{
  "d_model": 192,
  "init_std_o": 0.0,
  "optimizer": "soap_variant"
}
Below are experts of layer 8 (counted from 0) of a mixture-of-experts language model. Rows are named router (the router's row for the expert), gate (a neuron's input weights, with its number), up (a neuron's input weights, with its number) and show model dimensions 0-191. Each number is 200 + 20 x the weight over its row's rms, rounded and kept within 0 to 999.
Before each expert's rows: "comes after" lists some tokens at least twice as common just before its tokens as in all text. This comes from a sample of Wikipedia text that the model never trained on. Tokens count by the router's weight.

# expert 13
comes after: "| ", "was ", "== ", "were ", "· ", ":"
router,237,215,205,213,179,177,232,266,196,190,219,213,189,214,207,227,214,206,235,186,212,198,161,243,208,140,240,182,214,211,188,180,172,197,213,205,189,203,203,196,171,192,210,214,197,223,213,202,192,185,196,208,226,188,187,169,235,195,191,238,199,219,175,178,161,182,183,179,219,162,165,179,204,202,189,175,192,191,207,220,192,205,154,212,206,200,203,200,199,172,191,209,196,187,213,207,192,242,195,201,192,181,193,194,186,197,205,200,233,201,211,227,198,184,182,202,232,256,198,174,208,213,214,143,217,225,173,189,232,189,194,202,204,228,187,218,189,197,183,164,173,197,182,201,233,180,177,192,201,182,217,201,230,235,209,181,218,206,205,183,216,181,193,183,192,223,200,214,197,200,192,202,191,183,215,203,186,179,203,218,232,184,203,201,199,187,163,194,228,191,221,205
gate4,244,225,227,185,180,203,182,237,158,227,190,180,221,240,187,204,225,228,207,212,204,184,196,183,211,222,206,189,193,224,190,177,187,197,182,190,206,230,212,209,195,224,187,227,199,240,208,192,186,196,191,187,190,190,195,203,187,209,221,178,176,199,196,186,191,203,170,187,163,181,221,165,219,206,223,182,229,200,170,189,174,246,212,190,203,166,218,202,209,218,228,199,201,220,257,222,184,208,193,208,197,207,204,196,181,221,179,190,198,185,212,168,186,177,223,210,213,223,206,188,198,205,172,204,252,191,188,201,195,201,186,223,223,184,230,172,200,177,200,190,151,212,166,184,176,177,210,208,198,214,239,178,200,207,178,195,177,207,173,230,181,182,164,165,216,157,219,211,194,224,193,205,189,189,218,191,206,178,189,204,203,177,207,180,199,182,204,189,254,181,223,214
up4,177,216,207,166,195,203,232,167,176,215,193,200,228,211,199,197,196,202,182,187,198,197,187,176,176,212,223,201,214,179,180,222,203,207,203,205,232,225,237,197,184,209,233,196,225,204,168,211,205,207,178,202,222,185,182,168,177,189,192,181,186,208,220,191,202,202,210,179,194,188,213,206,204,221,231,174,181,188,252,230,220,225,159,194,227,181,217,191,222,188,259,196,215,218,201,208,182,228,214,188,213,173,213,226,195,195,202,208,215,192,221,208,184,226,171,210,175,229,192,190,213,171,209,227,195,211,179,210,200,203,208,205,195,176,207,206,225,210,210,163,177,269,198,163,161,181,179,199,194,202,202,229,223,176,213,169,187,207,188,182,198,193,205,214,215,173,201,171,203,218,199,217,189,157,197,198,202,205,260,193,212,188,179,168,210,198,181,207,204,147,224,207

# expert 2
comes after: "| ", ".", "–", ",", ": ", ":"
router,240,202,193,195,178,177,189,227,209,211,197,190,154,170,213,193,222,225,200,209,227,224,181,158,177,131,192,187,170,250,220,197,192,198,163,181,184,197,205,190,213,183,166,169,215,178,190,256,220,188,195,194,216,231,182,222,194,209,225,201,212,202,201,202,183,176,176,167,204,181,169,213,226,192,196,222,190,231,208,251,214,236,192,191,178,201,217,190,204,197,192,207,189,210,199,219,194,215,184,205,216,215,220,173,209,199,180,231,232,232,209,215,209,188,188,184,194,197,162,175,181,205,175,222,225,198,204,224,181,186,212,234,201,227,201,228,204,206,195,221,180,210,174,171,198,209,216,209,199,201,203,208,172,167,188,184,229,218,239,217,184,182,191,172,184,188,178,214,222,209,214,191,179,222,191,218,192,176,190,171,217,175,198,216,191,223,198,208,205,192,199,212
gate1,210,208,211,212,242,214,187,206,150,210,208,204,188,222,230,213,198,192,246,169,184,218,183,229,196,151,208,241,152,184,206,207,184,149,190,216,211,209,186,199,226,211,182,200,162,234,229,202,203,201,232,216,191,198,201,190,185,191,195,184,201,186,200,190,159,212,227,163,214,197,225,180,190,190,200,204,146,200,212,196,209,204,157,242,188,193,213,199,211,187,219,194,190,206,198,208,253,179,196,215,190,207,220,184,190,191,202,220,196,190,210,216,214,197,212,215,197,158,226,211,177,193,208,244,194,196,202,183,194,184,203,207,181,198,209,210,193,193,175,190,228,212,195,209,188,254,177,199,168,201,185,239,202,200,202,193,196,202,185,178,167,170,210,198,214,200,170,201,183,203,204,178,242,179,210,243,186,203,200,185,196,198,170,187,186,174,186,171,192,230,203,175
up1,197,198,216,219,202,203,193,212,187,175,179,193,231,162,260,191,196,214,224,192,212,232,203,155,188,208,258,188,192,228,217,228,201,218,178,185,209,193,208,182,206,214,162,202,188,205,205,226,180,201,216,181,201,188,180,195,195,194,210,191,201,191,171,210,199,175,231,188,211,191,177,216,205,166,215,217,213,205,191,161,182,148,201,200,171,225,175,199,183,191,199,182,211,231,218,175,228,245,179,187,213,204,233,175,203,188,168,221,227,226,187,200,179,193,202,186,189,200,217,214,198,230,215,203,189,212,204,187,196,216,187,215,199,193,222,194,180,216,237,207,199,165,195,224,222,210,189,192,182,191,225,196,209,208,211,180,207,169,241,245,205,206,185,178,192,152,171,186,216,222,194,211,172,179,210,177,178,200,180,210,180,218,215,173,216,167,208,182,219,166,231,182

# expert 11
comes after: "the ", "a ", "was ", "-", "The ", "s "
router,237,230,175,216,188,158,210,258,182,191,200,203,189,216,201,210,219,216,213,182,208,213,188,225,184,160,223,173,228,225,175,171,180,190,187,199,181,201,233,218,201,185,187,220,203,205,214,235,200,202,223,142,214,210,186,158,199,186,209,202,202,218,168,228,211,231,190,169,227,165,206,175,195,228,192,197,175,195,189,179,175,207,176,182,197,210,211,217,235,200,201,227,187,209,180,201,191,210,175,222,178,198,218,191,188,190,195,186,215,234,237,256,216,191,198,216,230,234,184,199,221,200,226,167,249,207,192,192,213,207,205,191,217,203,207,212,173,192,189,186,180,183,195,193,227,189,202,191,189,208,200,198,223,247,204,188,212,201,224,213,192,195,198,183,177,204,182,212,193,193,195,242,193,185,190,198,208,162,192,218,244,188,222,165,207,205,185,200,219,187,221,186
gate1,203,208,174,235,185,161,219,206,193,156,223,168,203,220,202,213,228,189,207,215,207,184,226,220,207,203,192,239,200,252,196,209,225,208,175,211,217,203,188,177,189,211,210,196,186,176,211,184,187,159,227,225,192,200,182,187,190,207,163,216,186,206,204,224,189,206,193,176,188,224,222,178,164,186,192,207,214,199,168,218,158,213,215,244,196,188,204,202,217,225,166,212,190,199,195,191,206,203,212,199,177,190,197,215,190,196,208,201,179,203,219,181,230,197,203,205,226,200,166,231,194,192,232,213,171,213,202,213,203,167,208,192,209,235,195,240,179,174,180,202,206,182,214,232,215,179,209,242,256,222,154,161,194,218,216,196,189,218,248,245,209,185,183,199,204,199,225,214,201,195,161,214,182,228,207,183,204,194,214,202,205,245,189,209,191,197,186,195,208,213,212,191
up1,209,187,186,194,223,202,184,219,189,195,209,211,199,205,198,201,226,186,199,164,193,206,244,228,204,253,205,209,171,225,154,190,207,191,169,217,218,198,190,207,189,182,162,209,187,175,212,190,191,217,228,213,215,176,202,209,212,208,182,228,187,208,191,190,196,186,202,177,173,181,210,173,195,199,180,192,195,205,238,251,207,176,206,201,206,216,204,215,178,210,200,240,176,248,188,179,195,185,207,223,192,185,225,216,206,201,233,228,196,193,178,182,211,210,213,212,173,205,161,219,196,195,189,224,217,187,173,172,207,217,213,213,206,209,204,225,204,238,188,241,178,222,188,211,228,201,174,176,202,214,229,223,201,234,175,220,211,179,211,186,184,178,183,185,209,193,195,169,199,188,202,188,196,239,277,211,172,207,203,154,179,201,192,240,214,168,212,186,213,193,198,206

# expert 6
comes after: "in ", "of ", "'", ". ", "on ", "for "
router,225,175,204,187,157,182,198,209,216,225,167,204,141,196,162,221,198,203,194,209,182,244,197,207,193,200,182,197,231,230,200,176,183,163,214,186,198,203,190,202,226,190,178,205,169,204,245,218,204,213,188,188,168,201,169,173,203,156,186,237,165,215,209,208,193,221,187,214,220,220,214,186,207,189,165,191,187,210,177,216,190,221,201,184,208,190,210,180,192,186,182,232,239,244,186,200,198,221,215,205,223,169,215,188,202,184,166,215,214,211,207,223,194,154,196,170,200,195,195,199,220,174,199,213,231,226,164,183,210,188,232,223,207,198,218,219,182,180,182,195,202,183,194,183,183,202,177,190,184,194,201,192,224,244,218,205,207,227,206,194,208,193,191,209,196,223,198,218,203,168,224,230,219,224,179,206,166,194,175,201,196,189,219,177,227,174,187,211,220,237,228,195
gate3,222,192,210,201,202,177,202,197,186,217,182,201,176,201,209,182,204,214,167,192,210,207,238,209,224,216,200,143,208,218,216,186,202,231,217,182,200,215,202,208,164,185,159,257,195,206,186,223,214,215,176,235,230,208,169,203,179,232,214,231,190,194,218,212,213,215,205,178,197,199,205,209,187,227,220,194,170,207,197,245,217,212,187,194,199,188,188,188,199,184,164,194,211,181,177,203,205,152,180,250,190,182,170,179,179,203,184,200,177,220,172,201,174,213,203,204,193,204,210,205,188,240,177,176,191,240,212,240,198,237,191,205,200,169,196,203,172,176,194,221,211,183,171,199,186,180,204,197,198,211,213,172,187,190,185,207,215,232,190,205,200,215,216,234,204,182,214,199,173,166,211,232,232,201,173,216,158,221,194,229,213,187,190,221,236,168,207,180,207,215,208,195
up3,204,191,183,192,181,207,191,180,195,204,185,209,218,207,214,218,181,242,228,201,215,200,196,191,185,209,215,179,185,190,209,181,204,218,210,228,198,205,212,166,228,158,229,190,194,237,190,215,222,202,240,206,228,216,185,171,192,226,199,181,201,207,184,187,196,174,205,246,229,163,201,197,203,193,177,208,201,212,150,194,227,201,214,201,199,165,196,216,205,221,193,185,221,201,217,189,169,163,220,174,215,266,216,175,240,227,170,211,183,198,217,228,208,202,187,176,223,200,228,182,200,163,244,225,222,222,211,209,211,232,192,197,218,174,186,208,197,194,194,201,202,187,185,180,184,219,195,187,190,198,207,194,211,198,183,184,195,184,223,226,211,198,202,183,224,179,195,212,200,195,221,206,190,155,186,241,194,198,186,189,239,194,189,236,159,240,185,215,203,168,223,233

# expert 8
comes after: "\n", ".", "|", " ", "==", "0 "
router,218,197,199,169,144,214,238,183,194,204,140,179,185,185,170,229,241,233,192,187,241,195,163,205,202,179,212,182,182,201,206,201,187,201,225,186,196,217,242,203,184,211,211,200,222,205,245,230,203,204,190,215,213,208,178,192,168,177,217,236,173,197,238,206,185,239,195,185,207,199,211,215,209,210,190,162,211,234,199,218,197,196,192,180,231,216,217,219,223,160,194,197,214,216,205,198,202,224,204,206,229,207,207,203,189,163,193,190,192,213,225,201,191,207,177,226,190,199,177,191,192,206,212,204,240,183,190,220,177,218,212,200,249,223,186,214,193,175,207,190,167,196,193,195,195,189,230,177,190,217,200,224,213,210,187,190,195,225,214,203,218,218,180,179,187,210,206,162,174,228,226,182,164,192,163,192,183,200,196,207,227,202,193,161,235,182,202,197,208,218,225,192
gate3,157,178,208,179,168,201,183,194,158,170,220,210,194,174,191,204,216,199,192,203,202,196,193,204,224,193,206,188,219,204,199,207,173,180,171,239,212,178,193,212,211,205,187,180,195,234,212,209,182,196,148,181,206,194,212,201,207,153,179,209,169,183,175,219,175,221,255,251,228,210,207,197,194,206,199,185,227,182,207,235,189,179,153,200,190,210,218,204,204,177,189,193,215,197,157,197,232,214,194,200,190,220,220,218,195,207,204,213,186,211,204,178,185,203,206,205,209,182,181,224,228,196,209,197,205,198,181,186,190,164,197,179,159,223,174,188,221,202,177,214,217,221,205,227,218,209,218,196,188,194,188,209,209,210,197,187,173,208,251,211,208,188,164,222,223,234,225,208,202,189,222,212,201,156,189,203,220,199,213,198,232,175,193,257,182,199,247,191,222,217,209,213
up3,192,174,175,212,227,204,199,196,177,176,222,201,209,202,204,205,156,172,215,216,214,228,198,189,176,178,225,250,220,156,193,196,227,165,226,189,217,222,234,182,205,175,187,152,216,186,234,210,198,179,203,210,206,230,215,183,180,180,172,233,215,186,198,195,214,173,217,174,187,172,194,181,218,189,248,213,193,186,220,217,201,219,228,223,184,187,242,202,186,208,227,159,192,200,231,175,200,242,212,196,204,184,190,202,173,213,205,198,190,175,163,266,220,204,215,203,187,195,208,189,179,163,185,194,187,151,206,209,185,194,181,220,182,213,202,195,226,189,212,171,204,197,214,211,205,194,182,215,198,210,186,207,206,176,210,188,209,212,227,207,202,196,219,201,180,188,193,200,225,173,189,185,195,186,198,203,195,168,157,202,202,195,247,189,209,204,215,225,205,209,195,219

# expert 20
comes after: "the ", "a ", "of ", "-", "for ", "'"
router,236,218,190,215,151,169,217,247,200,189,211,202,186,176,206,213,210,223,209,194,190,237,185,176,210,190,239,212,213,223,212,178,161,181,222,182,214,195,219,188,189,188,185,204,214,216,203,216,196,206,206,136,206,218,195,160,191,196,164,193,184,217,170,202,189,237,209,197,249,167,219,171,214,215,185,189,168,204,163,208,186,247,185,173,193,183,205,185,222,202,188,227,208,248,164,196,192,235,199,213,174,195,202,203,189,180,198,214,196,230,213,263,219,183,204,209,224,231,189,183,229,206,208,206,229,222,198,197,198,199,211,204,204,195,207,215,195,185,155,200,190,186,183,208,185,212,200,169,194,188,210,216,195,235,209,172,201,191,215,218,195,207,169,179,192,211,175,194,178,181,194,206,190,214,202,214,191,178,205,205,242,191,205,179,206,211,193,205,204,218,229,194
gate3,159,162,191,215,210,182,198,195,205,188,236,202,202,202,208,216,220,200,221,209,193,188,202,212,176,198,212,171,225,234,223,183,229,213,183,173,201,200,201,231,243,212,212,213,164,203,199,245,180,186,184,214,199,181,202,171,202,183,182,199,180,166,227,227,178,219,174,226,226,206,242,206,192,206,207,192,165,195,226,206,184,239,199,209,225,212,234,177,215,202,199,175,221,166,177,252,198,243,195,212,188,223,207,201,200,178,179,223,217,213,170,212,223,205,221,208,188,178,225,211,163,179,198,213,209,203,214,175,196,176,194,195,200,192,181,196,200,210,195,209,216,167,190,192,212,168,172,215,221,206,228,213,203,209,170,194,223,223,200,166,210,189,202,203,203,236,197,201,227,193,196,181,207,207,228,221,166,187,209,175,216,184,175,217,188,193,194,220,147,216,177,156
up3,189,199,174,206,206,182,196,188,201,201,209,176,206,195,171,232,175,190,206,237,192,179,180,199,217,166,220,195,242,189,222,207,200,237,199,204,214,180,207,221,194,191,177,173,197,200,193,230,198,234,240,215,220,221,190,160,181,167,193,212,186,216,160,239,209,202,218,200,197,208,206,203,194,204,155,163,170,208,241,191,178,207,187,178,194,221,195,204,216,165,207,229,200,183,189,216,220,180,203,178,202,201,208,236,217,177,196,212,195,156,166,218,217,230,178,203,182,201,221,230,211,202,213,196,172,191,255,199,174,202,191,174,187,183,220,178,216,211,197,245,205,189,233,197,192,231,187,195,194,233,212,199,217,173,215,178,178,202,199,209,192,220,193,179,199,207,222,208,230,217,175,203,246,193,209,190,189,222,174,196,205,166,183,200,170,203,215,206,185,185,201,151

# expert 23
comes after: "| ", ",", " ", ".", "(", "201"
router,232,183,210,205,222,177,193,195,212,249,180,226,144,185,189,195,211,219,228,197,192,252,177,234,193,229,186,209,192,204,171,214,172,179,214,184,192,205,225,180,185,199,145,212,196,180,176,202,194,170,188,197,212,214,187,187,171,215,185,229,200,207,183,185,186,193,207,226,218,199,209,184,195,208,200,184,199,223,221,186,207,182,216,196,232,233,228,199,204,137,215,219,196,195,170,201,204,205,200,201,239,193,218,216,199,186,171,211,205,225,198,205,188,207,172,216,203,198,198,203,219,209,207,174,180,223,213,190,211,199,230,223,249,216,187,204,190,174,173,169,170,202,177,182,206,195,205,170,210,159,185,207,182,203,201,213,214,189,240,219,183,215,186,183,198,210,232,193,189,199,237,215,189,255,209,218,200,181,196,219,221,182,200,171,201,183,177,194,193,225,187,240
gate0,186,187,235,202,184,199,195,173,226,190,182,195,177,217,203,223,194,176,205,191,208,216,236,193,232,195,193,183,220,218,183,153,209,230,202,173,181,215,189,199,198,211,186,226,177,233,196,192,149,208,205,208,158,234,228,225,192,205,160,222,211,194,158,221,184,215,220,198,215,190,186,217,212,203,194,202,207,175,203,177,213,216,207,222,200,193,212,218,195,170,140,181,213,184,221,188,170,187,195,169,215,215,225,199,178,225,220,166,209,178,218,209,155,200,195,177,153,192,221,213,224,202,202,211,197,219,190,219,203,174,218,217,214,212,193,197,207,200,214,169,182,231,172,175,209,226,194,185,200,198,208,230,183,242,217,208,193,202,186,165,198,226,196,205,176,188,195,202,174,162,190,249,196,222,215,201,199,203,197,204,185,223,210,212,177,184,182,178,224,233,206,234
up0,199,192,204,215,212,179,194,196,221,193,222,179,227,222,188,195,186,193,175,224,181,200,227,195,177,231,207,194,192,200,174,174,205,206,216,205,208,242,187,206,200,196,181,221,229,198,208,199,171,207,197,204,220,227,184,180,212,187,251,213,172,196,226,198,204,227,223,195,216,206,178,178,222,211,248,210,205,198,187,241,196,212,190,207,241,231,221,203,211,225,188,199,195,202,190,216,187,198,227,167,239,184,201,182,216,183,225,184,176,205,178,173,203,181,198,218,177,186,211,193,211,217,225,201,203,211,169,243,204,198,220,206,231,231,223,201,213,278,185,169,212,217,160,206,206,193,194,143,187,208,180,191,214,210,211,238,193,223,202,221,195,231,193,201,193,207,190,185,217,213,188,198,217,198,174,232,206,232,218,222,194,200,250,198,176,169,180,187,219,201,204,177

# expert 7
comes after: "of ", "'", "in ", ". ", "with ", "as "
router,222,185,182,183,152,196,211,224,170,242,175,200,182,163,217,231,213,215,196,218,185,213,202,186,165,204,204,198,225,216,214,186,163,190,209,167,207,190,218,193,216,180,158,199,187,207,229,202,211,213,205,197,184,194,183,177,182,193,192,216,190,210,217,206,186,230,178,197,228,205,219,212,237,200,169,178,179,210,171,228,191,209,194,188,211,196,210,181,206,199,170,204,200,224,184,217,182,228,191,232,228,167,237,185,208,205,173,223,193,229,233,210,204,159,214,192,192,211,204,176,228,189,188,212,217,222,195,194,209,191,230,211,208,183,241,218,182,174,181,192,194,196,188,197,180,214,177,167,189,175,191,208,218,239,196,196,181,173,222,202,204,211,174,195,188,190,151,191,173,193,196,223,219,234,201,187,187,174,181,201,222,226,238,175,241,187,223,196,208,249,226,212
gate0,213,174,200,188,176,201,212,219,188,222,202,189,210,179,205,194,175,194,218,169,210,226,219,186,179,191,172,197,216,211,200,213,187,211,195,179,182,210,214,208,209,193,219,214,182,210,229,228,222,219,195,173,203,219,212,245,180,184,201,196,179,197,219,231,186,171,206,216,213,210,217,186,181,238,176,216,256,202,208,180,224,198,223,221,193,185,229,201,174,248,177,163,204,191,161,157,191,213,160,199,206,142,204,182,212,193,170,183,211,223,175,203,214,206,174,176,194,186,183,204,206,213,225,186,186,221,221,213,202,200,228,205,194,196,154,216,198,160,173,151,174,184,192,213,210,233,195,207,228,201,236,217,195,194,228,204,200,185,228,203,201,149,216,205,211,199,186,187,206,199,177,224,179,199,191,203,222,184,197,228,202,180,202,188,206,162,191,221,184,223,225,221
up0,213,229,211,215,204,230,228,192,157,187,182,184,236,200,207,211,213,224,227,181,194,224,208,234,204,204,197,193,210,205,203,164,247,222,175,229,237,182,194,203,183,212,171,213,217,189,158,206,206,242,160,222,210,187,179,193,183,186,223,211,210,183,186,174,217,216,221,249,200,194,232,215,217,202,199,207,201,163,186,169,211,205,197,165,242,205,158,171,199,185,192,210,207,212,189,226,170,209,191,199,179,212,187,183,214,177,196,205,179,204,208,227,196,201,210,176,203,174,189,202,181,201,206,187,208,198,193,179,205,215,194,199,191,207,234,188,168,191,191,227,212,199,182,196,219,190,205,174,210,195,224,164,218,174,160,188,215,183,199,181,185,229,182,191,206,230,217,186,203,214,217,236,155,161,213,159,224,187,204,202,218,222,192,167,176,205,203,184,196,167,224,209

# expert 5
comes after: "the ", "- ", "a ", "and ", ": ", "The "
router,213,198,177,213,215,191,213,183,211,209,183,205,213,196,165,209,215,196,190,166,201,205,212,190,170,173,193,188,202,221,203,217,201,192,198,233,152,188,196,174,162,187,202,222,190,216,220,212,203,222,223,193,171,225,202,191,207,207,212,201,157,255,181,187,199,192,190,182,208,196,221,203,230,186,193,148,166,207,199,254,153,219,191,191,185,212,220,211,211,179,184,206,179,193,164,203,213,211,221,200,234,185,227,209,205,191,172,235,210,202,216,180,188,200,193,218,230,220,178,172,227,157,184,209,213,198,197,165,185,187,202,226,220,228,180,218,202,189,185,185,183,201,166,201,195,224,223,173,229,162,191,222,241,210,224,178,214,225,223,203,207,197,208,144,223,207,215,201,208,210,219,196,185,226,169,194,214,222,190,200,215,213,234,172,182,209,216,188,184,205,203,181
gate3,207,218,205,188,243,237,210,174,204,206,208,189,213,196,192,217,248,207,197,166,196,216,175,196,197,227,220,176,208,187,232,241,224,180,184,170,215,204,184,178,194,203,205,179,178,196,192,247,187,177,207,202,206,189,211,171,178,212,231,232,137,208,211,213,169,211,220,217,193,195,214,231,207,178,180,185,171,227,184,189,186,183,191,222,206,220,185,209,186,166,184,208,179,227,184,234,208,223,208,182,228,201,220,195,182,183,214,181,210,187,182,177,190,206,213,213,228,215,195,175,209,175,189,221,210,165,214,183,163,181,234,190,215,183,170,196,208,188,173,215,213,201,207,203,213,179,225,216,179,213,207,207,230,215,228,187,181,188,216,173,201,160,165,207,187,196,226,210,235,166,204,175,171,199,212,194,209,202,252,206,194,187,213,215,201,174,194,217,206,179,226,182
up3,205,197,207,201,232,211,228,184,188,184,190,191,200,227,196,217,202,175,209,213,185,204,217,219,203,186,236,211,198,169,178,176,219,216,201,177,189,200,176,194,196,214,208,201,225,207,197,204,207,190,210,207,208,189,220,169,210,182,200,171,172,209,209,177,200,188,230,213,216,178,203,177,188,207,211,249,200,193,214,247,219,197,205,203,209,191,216,186,201,220,184,195,161,208,231,211,212,245,161,193,183,192,201,165,203,211,206,166,188,152,229,216,218,149,171,194,217,200,222,200,183,227,213,214,210,163,212,202,193,215,217,216,157,205,199,203,214,175,196,178,190,207,219,182,184,220,187,172,174,196,248,187,206,214,169,211,208,205,183,180,246,211,205,213,207,236,208,206,178,173,191,157,189,221,195,192,232,167,189,223,212,192,229,217,204,175,216,180,149,172,240,220

# expert 1
comes after: "| ", "|", ")", ".", "–", "- "
router,223,202,193,201,148,173,181,240,203,190,225,224,183,180,195,213,201,197,214,199,188,210,137,213,187,136,209,204,182,222,191,201,191,185,193,186,195,225,175,201,206,180,214,197,191,208,194,218,161,200,214,216,211,210,173,149,198,195,158,250,194,202,182,205,151,180,199,200,224,178,209,206,248,219,226,204,190,208,185,213,221,235,185,192,217,202,213,191,200,162,209,189,181,202,223,204,190,213,212,221,229,219,178,196,190,216,186,200,211,233,215,179,230,196,167,205,225,195,190,202,220,199,227,219,235,199,198,198,202,202,205,201,212,249,174,211,194,190,198,187,187,227,154,215,218,175,197,175,189,198,203,226,209,238,191,176,209,194,203,211,221,180,203,183,197,206,211,203,196,185,193,185,216,188,189,244,175,185,189,190,220,184,204,213,202,208,166,178,242,197,221,181
gate4,191,211,199,198,190,164,211,195,240,184,179,177,175,191,196,209,198,201,176,219,209,206,191,226,195,227,232,200,197,217,206,155,272,189,206,179,192,194,208,222,226,219,203,167,198,186,177,206,171,243,190,197,179,180,211,188,210,211,188,187,217,175,196,201,179,211,218,185,233,187,198,218,212,182,161,204,188,170,191,212,221,202,205,163,184,185,234,228,202,206,215,187,205,235,251,207,197,182,210,208,209,225,192,217,181,246,201,210,192,207,212,200,183,189,193,148,199,216,167,191,185,158,214,207,196,175,199,206,226,195,216,210,191,237,184,216,183,189,220,182,195,231,188,203,203,186,242,244,178,174,213,216,224,216,216,191,216,211,222,200,190,181,224,191,155,185,165,185,201,191,185,216,224,195,194,229,199,221,183,204,245,220,208,192,206,178,182,206,202,190,192,175
up4,222,175,215,201,212,204,222,208,175,194,228,217,170,183,162,168,212,190,168,179,187,192,210,201,164,174,212,212,206,220,199,174,237,221,203,160,208,192,211,219,194,195,225,197,192,191,258,201,176,195,211,220,204,174,205,221,244,192,205,189,203,195,214,230,194,202,173,183,202,186,211,175,221,212,192,205,181,190,195,220,229,229,225,224,181,191,224,185,237,193,207,223,189,186,179,203,179,213,221,192,217,199,153,180,229,189,195,193,186,220,197,177,223,220,173,208,203,179,198,233,197,207,184,218,220,221,210,211,206,202,213,173,180,182,205,190,181,184,243,185,194,188,181,205,188,185,209,146,236,190,189,183,227,186,236,218,216,207,206,173,160,222,203,209,162,210,197,173,191,241,138,183,183,201,185,210,209,194,211,221,189,202,203,189,212,179,185,208,222,178,215,221

# expert 12
comes after: "(", "in ", ", ", "In ", "1", "–"
router,222,179,175,174,190,205,191,193,180,233,178,221,171,199,221,163,231,196,230,199,209,232,175,224,202,185,199,196,216,230,192,153,150,194,247,199,214,193,220,196,201,205,171,215,206,181,221,180,211,166,216,206,215,270,204,195,211,193,187,173,200,215,213,202,191,209,200,200,203,208,171,218,244,216,228,188,194,186,168,222,160,212,196,199,177,228,210,210,235,165,203,202,202,170,195,190,192,214,210,220,212,226,218,191,261,197,208,203,201,215,226,212,200,206,177,195,204,198,177,187,224,209,209,185,213,207,233,178,200,194,187,205,213,206,191,226,200,184,205,183,180,200,157,204,204,235,225,214,203,206,202,216,205,191,217,192,220,205,211,185,203,221,183,153,192,224,218,199,184,203,198,229,164,168,177,184,178,196,200,221,217,185,229,171,233,185,198,184,204,232,189,197
gate0,200,183,223,190,210,193,165,184,214,225,189,227,174,198,205,193,185,232,219,161,202,196,219,197,233,189,172,194,178,204,207,192,212,185,201,170,231,207,243,234,240,191,199,216,218,228,230,185,201,202,166,216,225,197,203,200,212,181,215,189,195,235,179,193,221,213,211,215,202,196,178,183,207,212,174,201,207,220,201,203,206,176,181,202,204,222,173,197,172,205,227,213,237,201,210,226,196,139,224,237,199,213,207,185,228,235,185,213,220,208,176,194,204,191,190,176,181,204,161,176,176,213,214,167,224,222,207,206,181,214,197,174,202,173,216,241,210,194,190,196,161,225,190,180,205,187,149,187,226,198,182,224,195,237,223,189,205,188,197,206,196,192,207,206,200,209,192,196,184,162,200,226,183,238,196,142,205,219,188,174,184,214,210,205,164,191,234,194,215,189,216,206
up0,173,198,219,203,193,157,212,202,234,210,224,151,181,201,206,224,234,181,191,230,206,247,205,194,201,217,202,185,201,196,189,206,190,180,197,245,180,209,223,204,182,206,210,194,210,172,198,194,181,200,234,208,183,187,232,185,194,216,229,206,195,180,187,197,183,186,208,185,210,228,219,206,198,220,203,198,221,203,220,229,227,188,227,223,173,173,211,179,202,197,193,175,198,214,217,208,196,220,196,192,171,218,199,233,180,204,156,218,181,196,179,201,204,215,230,191,203,182,222,201,212,203,191,220,198,199,169,219,241,158,178,203,160,195,197,210,224,209,195,212,230,181,237,177,195,184,225,196,189,213,244,213,209,214,136,210,216,182,231,199,192,216,217,180,204,208,181,173,211,240,198,178,186,210,219,212,217,186,160,216,251,191,185,172,180,232,193,207,209,201,193,234

# expert 3
comes after: "\n", "\n\n", ".", ")", "==", "="
router,208,240,195,199,187,198,222,219,197,210,201,168,141,190,190,194,233,204,230,169,234,207,154,167,196,186,206,185,201,221,176,188,173,179,220,190,187,189,203,188,191,195,183,188,218,217,217,199,223,195,215,194,180,217,201,183,210,194,196,236,205,239,207,216,182,216,197,203,230,191,209,204,216,225,179,207,199,208,213,197,194,224,214,183,210,194,199,206,208,188,204,181,203,198,164,185,179,227,190,203,181,149,190,180,208,168,195,187,195,197,208,215,221,206,195,229,201,222,195,197,230,184,233,179,259,192,157,229,231,234,194,197,215,225,172,221,189,188,141,168,182,168,184,176,197,208,176,157,203,218,236,204,199,209,211,203,231,201,204,208,197,200,215,192,175,219,191,226,173,222,213,210,156,191,210,195,185,165,210,204,206,179,224,185,206,182,220,225,202,207,225,187
gate3,273,218,164,197,185,150,210,227,219,170,185,183,187,208,191,194,213,184,204,190,216,220,209,184,188,178,223,162,193,191,181,228,198,207,227,204,198,207,199,184,207,195,234,178,187,203,183,222,199,183,157,221,220,190,195,192,227,195,190,182,175,182,224,218,181,201,176,178,226,187,193,262,201,165,210,199,211,205,189,184,194,193,191,215,190,216,228,183,211,204,214,205,204,206,189,169,198,228,200,168,158,194,199,213,198,208,204,172,178,226,192,184,197,187,212,192,238,196,155,201,198,202,198,201,216,177,214,194,200,202,196,200,191,194,161,218,188,205,176,178,211,239,198,203,166,183,183,204,228,187,258,210,191,182,192,172,185,160,209,216,228,202,165,207,222,201,195,207,202,199,184,192,179,228,185,194,222,150,222,185,181,201,176,156,191,178,214,216,198,194,191,196
up3,175,209,218,180,203,202,193,197,210,211,215,234,185,204,216,187,209,213,185,208,214,182,163,225,187,192,213,220,204,207,231,216,198,194,226,213,169,183,228,205,182,221,230,189,187,216,199,189,192,253,187,212,217,186,247,208,191,180,184,187,195,177,206,191,213,217,188,212,207,224,189,198,189,204,189,195,205,173,249,180,179,216,191,173,227,187,151,196,192,179,202,196,217,191,186,211,250,191,179,186,205,190,222,191,201,198,179,216,234,198,209,241,230,213,195,227,215,202,241,181,199,201,174,216,199,220,241,216,202,174,146,196,189,204,196,177,239,173,264,224,221,181,194,193,227,178,234,191,179,191,148,216,179,178,184,184,225,211,209,207,202,189,226,228,189,163,208,175,205,206,196,179,210,180,196,173,201,194,186,206,215,221,178,200,191,218,189,179,187,202,189,216